config = dict(
    router_score='softmax',
    init='normal',
    lr_head=0.00751,
    seq_len=512,
)
Below are experts of layer 5 (counted from 0) of a mixture-of-experts language model. Rows are named router (the router's row for the expert), gate (a neuron's input weights, with its number), up (a neuron's input weights, with its number), down (a neuron's output weights, with its number) and show model dimensions 128-191. Each number is 128 + 24 x the weight over its row's rms, rounded and kept within 0 to 255. Numbers have three digits each.
After each expert's rows: a language model's description of what the expert responds to. This comes from a sample of Wikipedia text that the model never trained on.

# expert 58
router:128129149161158143145127123168139110159123101102133161151190130092147096171151151169102093101090145152145118115132149133137185154135122155106142129126091171104117142144143065159122104173135117
gate0:154157195154128146148134125169096175107154130138116106119140107157107125121145088132131169147151093124097150144183085140179094108114111128084147142112148137137138149094142116151103133120166120
up0:162166156171122150162163093163089177096169133114135093113127079167097126112167134121124158123138105152109135140165097161160087123141128117088129161105142137113156144084118127139094131101160105
down0:134133143127150164148137113118141148139117025066097143155136133130114086135147137125096123072134125122125094160119137137112116131110148135099092113114128131140153099131111076151126119124160114
Line-ending breaks. Line breaks ending list items, infobox fields and table rows, often right after a closing parenthesis, period or pipe.

# expert 5
router:124123128104110115171165153090133157116126113106138129132118078127122146086106127113146142146098100104147151184159160112110094085171118117129136106146149149117131125124102098119101146137085137
gate0:092123108180081116121139113089118115121106119122155127144148118142098181081123080121145088122119123103143118148174122106109165108129130092143110067148129110095130149130115070098142161131110116
up0:105133171106074139108128120145169117131171136153123131110151140143130129111098071145147082157125110117139114145133128129112122130160196135135125068161102124120159155129108111142134136129107144
down0:100123090142120149150142111151188089102132115156136108109138114099114156165113107089122166142142058095151115137102125171150136115143109142144152128130138166117183121146130103127106161136112111
Space before years. Bare space tokens before dates and years, after months, commas or "in", such as "9 March 1774", "born 1980", plus some names (Giovanni, Sev, José).

# expert 50
router:146121126110110150137130133153129125072144107109166097162134106125090169098154131142098127146091103138139140158142098105142097137161104078171142175141137106118123175136134153109122149186110171
gate0:154092117157154143127133115113143150103127157122124106120121163129117080136068123105116090162111118119109116162106119100128148123128146118138131152131148125137159128160155154175134170144169148
up0:123104129158167171142150177094181142126092104134130115117136136124117100135110155103120085144103136141097109180106123104163132125106137108120150132139110108135128156161149157174146176159152158
down0:125145128088152128108113148166151092154142093125185109108141087127115143127137124107161102169126137135155141107157123139099154121133142123137168111136087144136124112092142112133080150108150133
Military and historical terms. History and naval text words: later, early, first, Ottoman, Navy, ship, frigate, destroyer, Greeks, ancient, often following "the".

# expert 22
router:148100125107100112135121157158148134126156146124130113156170143096145179133155122139121130102118104181070101165118106126094104182144121136093117117144127103157099087111152148118145101093110114
gate0:085128167078140153146121176115106122145157081078140161115119158108140133139078112122149078102140155149165116098159143171078147134107123100109116079134091145158135093073111125150103151125122140
up0:174149106125122116138190085138131156115111115135113086145113119120139151100138148194152121138126108125136150111121116119076114149070154186182085152109132148129135147107143112123130115171153173
down0:120130089152147128151103141105081149165091145144135129128165131150109129173163138165151124143123168127141166143154105114163112139142123155127130134122137134143095139105130075112133081090110120
Word-initial prefix pieces. First fragments of split words, often Latin-style prefixes like ex-, co-, viol-, inv-, usually followed by endings like -ated, -ate.

# expert 30
router:158119134132101107170094161129102112155116165104137124166137081102154115122117112124055153152134116135125090117126116133147141124135143121137152149100125125127077151136116117141163137181111170
gate0:117117156194141101124088107099076113134106123156139112135163119083097130130086110125099161144142137152143139117161143118163116122139099115114138090131185144086121113151144130121108134090133081
up0:133131141136135119155075127112082124122148108142133116150168130074140110140098141134106151151147088134126099130164149146160128112143089145108129134083144153118096094143133098086110131121078140
down0:118165108066138131112147107163121120128172123107114115093117132077116119126097104124116133119123145162146127158120149067144112096168122113158131125131101109144134132071120158136155096096129142
Numeric digits, quantities. Digit pieces in measurements, distances, dates and money, plus size and quantity words, such as 5.2 mi, 50 mi, million, small.

# expert 62
router:108144146100152089128159148111157092174135119165143135157122140145167109123123125161119099179117108167113110125095102115126151089138152137083106143148142164166126139113139148133150109140097148
gate0:140139093116132143162093122098111132087113123117153117110109077124116136112128122113087160148114128115152106104143116120110135159149164087129136096144070120092128099145121150149171110159132109
up0:122134121114143142130160136141136108171131136120124113129106131164144103136143115139123164108101138159093118149154124065095134128124123128147127111125152083137131144097120119103129115125137136
down0:117118099142077135114134157150097157146122122114136127124116152165118133160154130115179134124120084145073168177143159113133124115146111115133096140126101153138077112111139100122143144063128146
Numbers in stats tables. Digits and numeric pieces in tables, especially election results with vote counts, percentages and turnout, like 65.92 and 100.00%.

# expert 16
router:127120132092106121181136148136122166151121156126125145133146110118147122146169142133150145170117142146104135131134123136142087092130111114147137160122127092118150141145069098130088138096106108
gate1:188081119142114132119133130142190115107127092101173118125113110119130153120120123159109163159118101086131132141137136139115153121134155119135083163128137105130096124153117100186116142110109087
up1:071187117089103150094146154144081136138095157107085110166138169111169115087150101117169147133152153123137157102131106134125117084110110120126123134106132128121142124115157133089135085148115179
down1:117098121119136115148110125137158137105118108121114111127104117154092139096156100150129145132148151138122119164137130100120112132122096108131131165154167167126100100117118115166116157152107108
Clause-linking conjunctions. Conjunctions and relative words opening a new clause, often in plot summaries, such as that, which, but, when, since, so.

# expert 40
router:135190145173125165184123116104119138132140186130134084130159147136118142089098111125137124146130169077141155116109149133140127120093113132144146146146118133168115156146152124133096139155158127
gate0:115089144129181096105120107133147098110100138117150111143098114104128087137147156104122137137109134113180113095140136113111145102114151100153129086124142109079087109144064111084108120108135132
up0:091159114154140130117158120121091136118119129150097132128094145114142145152087131173144154148143093121110128149140124088168080146110127151102172145106168163158166157101140154140149115078100149
down0:089102122131120100085127168129141128167110077149122134139124093142112128166149081101179171157126068138125120167122134164084133133167120125155118122137168097124096143144107104150134101144075123
Species-article function words. Prepositions, articles and infobox field words in species stub articles and taxoboxes, such as part of the genus, described, Binomial, Clade.

# expert 53
router:122125128126105145154143152149130122106162125126125104108129123115158158138135132113096128134121108146148127150177154107157142112145098122144100146124158122153123138127145142173158146159123140
gate0:104111126125073125129142119136161103127112084131136130089100161119151137114078138104124134086129110109129110112113102152110086128140126135147120115141157128104143131127108111167179134116116128
up0:171167080096132133119140141074123161138138146185135133149148142117124109140135117143183098111144150139109144107094117128105144144112160164120127133120126113138140136146111125093136085100135084
down0:097150131094154102093154166115141127140146147141113119120154080161128124110158149137126106133122164126113093186109133134096112102125184154094183182147095132151120142149164143147139113125084140
Word-initial pieces. First pieces of longer words and titles, often religious or political, such as ad-herents, ad-miral, Rev, Saint, mag-ist-rate.

# expert 2
router:138129121131158146132095178090125128098142108161127121101105126102134102152104171162082084127112142151116099115132099160137105149122161165117112154147117136085194129142139125158095113137129154
gate0:159155184102106146167099128076133136076137166118101111135100141144104127105140144158119122124104150076121133125141160148142167088140113116154140113152137116129126110146116131130122140152135120
up0:155128164130089158141144122113156154089075149096069098125164104125143136126168136135103177116098126119102111192115138125128112144159167099094089108128132128115129110128137117138146127145085129
down0:105109128107130120142136086123124113132155148126141132162139074148161119158145109084135150121150085125148093183073113095163131134153141125146115096134152114142144122145105110153136126111133128
List-end line breaks. Line breaks ending the last item of bulleted lists before a new == heading ==, plus list-item tails like closing parentheses, track numbers, List.

# expert 33
router:070157114141118115110138133127122114103146122129154133137133120159130148130127098145096145111150097159144086168157087148164108126154122099159131145117092132125081074155130169123162141168117113
gate0:153154089129130134119112107130096195107137118160130163141126126089101125129094105103135088122120118084129164148098152106131112135128130129130105076148072150137127107147123107123141169134128118
up0:122177151121126126096140085134125143167155094148144139123116108109105134110119088101130111130140123095119130149143136158149167104102150105173108138112123105114164074150156124088126161148109121
down0:086115159097107145082131109179123174125132157094076091100134139137118107140117146127143097095170101158151098145139185097150121126119106131132148117148090148125155132186078147111111121119141116
Word-initial stems. First pieces of common words and prefixes, often after section markers or quotes, such as Crit- in Critical, dis- in disorder, sub-gen-re.

# expert 43
router:137176090143138136099096073134097119142107134097153090125090141126126126130126152107124186146114102095166105119111149131126150122131113085129151146125137100127091119142167099125113152122127137
gate0:148116117155153107126115103139128126150139158144155106141073129118116096129124109119147090128134115158121142121146123145137138108126147167147169138115108113178115108132134110139171133141145176
up0:155136116144126102108058129130149109114091141132142119102119135133147107138130117175150133126121129144113103114120113114137144127118138141123162097148128152151133131125144164136126136085148200
down0:124134157118078128140100171120157108139154123098158128117136135074127103151123085155120131086173114123125137125117147126136111116166130107126143182192144134103129111105095134155120119144123141
Preposition of. Almost always the word of after a noun, as in number of, length of, List of, Battle of, plus called.

# expert 31
router:133139080140123158145093194098132126103142132122137124133131145174129086119126140135096131109124125110129139129123100097143131105171139139100127116128140154160124111114151176131135117103104189
gate0:149139124149179091156093104113150136135144116152149156122131138114132110131087113126155104095141127156122151144149126134146131164125162159161168114141121132132148162145127112130117136100145163
up0:207130082135137126134169148134106094098138145124097104126116126153110142115185151097102165153135115140127120108101114154129116142137123115135154152118145098115118093126109155141167114118096151
down0:078128121152095133114113173147131086100092122158141158093099117143082134136139128097117135154155136124151144152184109101143136147133164129119157158115180147089145135137108130152136124136102106
Medal tables and awards. Markdown table separator rows and medal or award vocabulary such as Gold, Silver, bronze, Art, Royal, in sports and prize listings.

# expert 24
router:115138098091098162149151172093118139103136084114131148121120176091127159118117141132177125079125161147166104120129106115120146143070123063136146134142126135126124091145080170129121147141090095
gate0:129112116123126136129081140174121149156099120116116152094150095148132134094129135152125187125099124096115127168130095079095094128140159127143138115124131123149171142155158132184140163141128164
up0:115100118130137093125142107112171137129144168149141083147077136090158116145125070153089083123124129123145155095120156137118117137129150150131153135088162106132087153118135091129142104141134141
down0:138142128101132090079169092146140141094154090094165131121121088100109107083124102128116131129085145113146135137143123105127129071124148127064131130155116130107119131175149164106138148156082141
Foreign name beginnings. First pieces of foreign personal and place names, often in sports tables, such as Ever(aldo), Gon(çalves), Dan(i), Has(na).

# expert 51
router:119120120132100126118109108129114172167124155151114140136138156083137100108144135097149122190117102151122102140093149122137154143158111101087134115118132099149124148140163108107176108106144161
gate0:109132162114130134160122180111179136112170158159144157191115124157157109158121128143111127129134144128155104143125136142093111127164118119118130141120077150090145103148101154120094128121133081
up0:162084115134108153114151169149201123099157139178122155153118125174167106155146136110135093108139133121126110150155129152071114117158128125098138127117127133140079118158115168129156106140137137
down0:126148144065124125148145128113116096126128121126080110128161102093142122128130131109132166164119094138146104146122140106099088164122155092171151105145087107151147134150150109102137097112120132
Relational prepositions. Mainly of after kinship and membership nouns (sister of, member of), plus verbs like married, including, featuring.

# expert 36
router:111127091136160127132110089129099153124134114134075132155147129143124175116119129098116120163131090139141093075114106132170092129160152152142102128181126115139142105079131141104133116125188113
gate0:126148140105115112133119135104177128110125128080112126121159125075141133106153108136127125103121172154160148128109100166100159074136094096151098091139161148115101096110147158151161124109092090
up0:045136122038113101107128155154161115126125131104128159114166132061138127083134132112128151123177145122144122130107135176125141123177099137139113137171125141113082146095128141129064147117098115
down0:116132174135103134089070131175105117095109119099124165140136116122102165147135113149120127070096115116138147138126135137100158107125096113135125119116148178124066147097139154117129162102109115
Possessives and personal descriptors. Possessive 's and his/her/your before life or career nouns, plus descriptors like human, senior, Christian, politician, -ologist.

# expert 14
router:133114121105118141143137151114101134084165088178114158117129129112101156099160138163144112097137112124121133090089117101135150128145080118122137158131109128071066139144083146121098112138139103
gate0:129135122111161104153156123100116104142125107120095114159141127121081119137161121116113166112152137118085106171105145104124137146122133152076116112147105123114107139125104132102159138095153123
up0:131137120126131097141157127106128122135092102093178120130136172126159145080116110139105093088136139160111102138137121174131145128112131103171119119099158153110131118141140106135126156084145154
down0:096111142122120131135143152122140138089091103119141093151098142107133113133112152120090124127143125131127131098174137125139106111099064160131113115093153112184116099092184168152106134128117140
Foreign names in tables. Name pieces and table pipes in sports squad and results tables, especially Turkish, Slavic and Arabic names (Ş, Abu, Abd) and "(from".

# expert 59
router:105125141115153154078140129122167120099144116116153156130145145131175150066140134144124151155095126098149135089147119146157109128124140168143104101139117160121146104133091143113119134102151090
gate0:159084135136072130125123162139116195086156107138195157151102129114154104140176125101141129123143133164161119127153084045127126139107088102144113125140132132145163130151105124092113145163121111
up0:115096154136124138156061129154160120128110147164132109093117159139137116130134142124076149146130132153094139090127138120141093117141113190101129115098190113111123103107154123087108096091126152
down0:096106162115091071145069145150105142152079116155165163159124139119176136149137150131115161129113124122118138118179144120146152103123159134125115100075128142090111135157129106108117146111094128
Ordinals and superlatives. Ordinals and superlatives after "the" or possessives, such as second, final, eighth, highest, most, often in season or ranking statements.

# expert 60
router:118149147148145139138135132125141117138118142146156137100162081095100099162148162090114103134117119074141126079161089130154114121145140102152148100103155120091122125086119146051108097144149101
gate0:145149131099115150146167097093139118101142152172127108157111167164129119115118165142154174123117097123092124155124160121136165109102088107167083084103113126113111131145122111134096182192130099
up0:125107151116118107130126082137137122114114126121157112149096149127127150188128111105095131126116143151156109150151114098121148073132124096139122102094127110110116109094076113127117086141107130
down0:100127156122120123135130137110073131137122168121083143123116116089139117152136102134117128171139106114147124088177165115130144113112141119139091118129130119138151141131102107148165154110118128
Object pronouns, military units. Object and reflexive pronouns such as him, them, themselves, closing quote marks, and military unit names such as Infantry, Force.

# expert 37
router:104138118121148103148102141141148101168116152159119108139123131097149123148156098179118091157135151100120117145115092122123121166119157132116113101119140140110118119124115152103144125111131073
gate0:105091086138119117118122120109126126127158102158119136112133085127116179074138120143116112142156100182143181134130132075106113136142123169106119123155077084133113108139165135170094145125104115
up0:083108160115164125106140129094124151097111186106131097135107115108137202116132144151130114129113118130131119123132144107152100113133103159080092125159136144125123115123140136165091160152098113
down0:134123155107161103148120148160140109152150148121155099114124137119143135173114130089096154178158146116135140153091116117148157123090122116143156114121086134161142092128162152142123151100162154
Sports scores and numbers. Digits in sports results, scores and dates, such as 3–1 or Week 8, plus sports terms like touchdown, -yard, Bowl.

# expert 27
router:152131126143115121093131143141172126161149134108111110142089119108110148121119125097098113069125136097115099161166108159145148130126143082155188162103148125122131165134122142133128142124112166
gate0:167161160126117091130112134136109128137158118155115105145143125146156120144110149142131144147149163171110137167191112088082150075108083107134127123174156136146128137113118101130135089136108141
up0:104111103125150133176143122128134121105085128126125150157095151126118106093127099125127121093126109155137130095056161116173117163140141145164151142112101120107118136169156142165139169128156092
down0:123166126104128112108137160166129126077164107117160173131121133097120124140121118133098155086132173131163132108161112173116116105134132172138126147138160144131103123157113112105126126127103146
Scientific word fragments. Word-start pieces of technical terms in biology and chemistry text, such as car- in hydrocarbons, ven- in venom, en- in enzymes.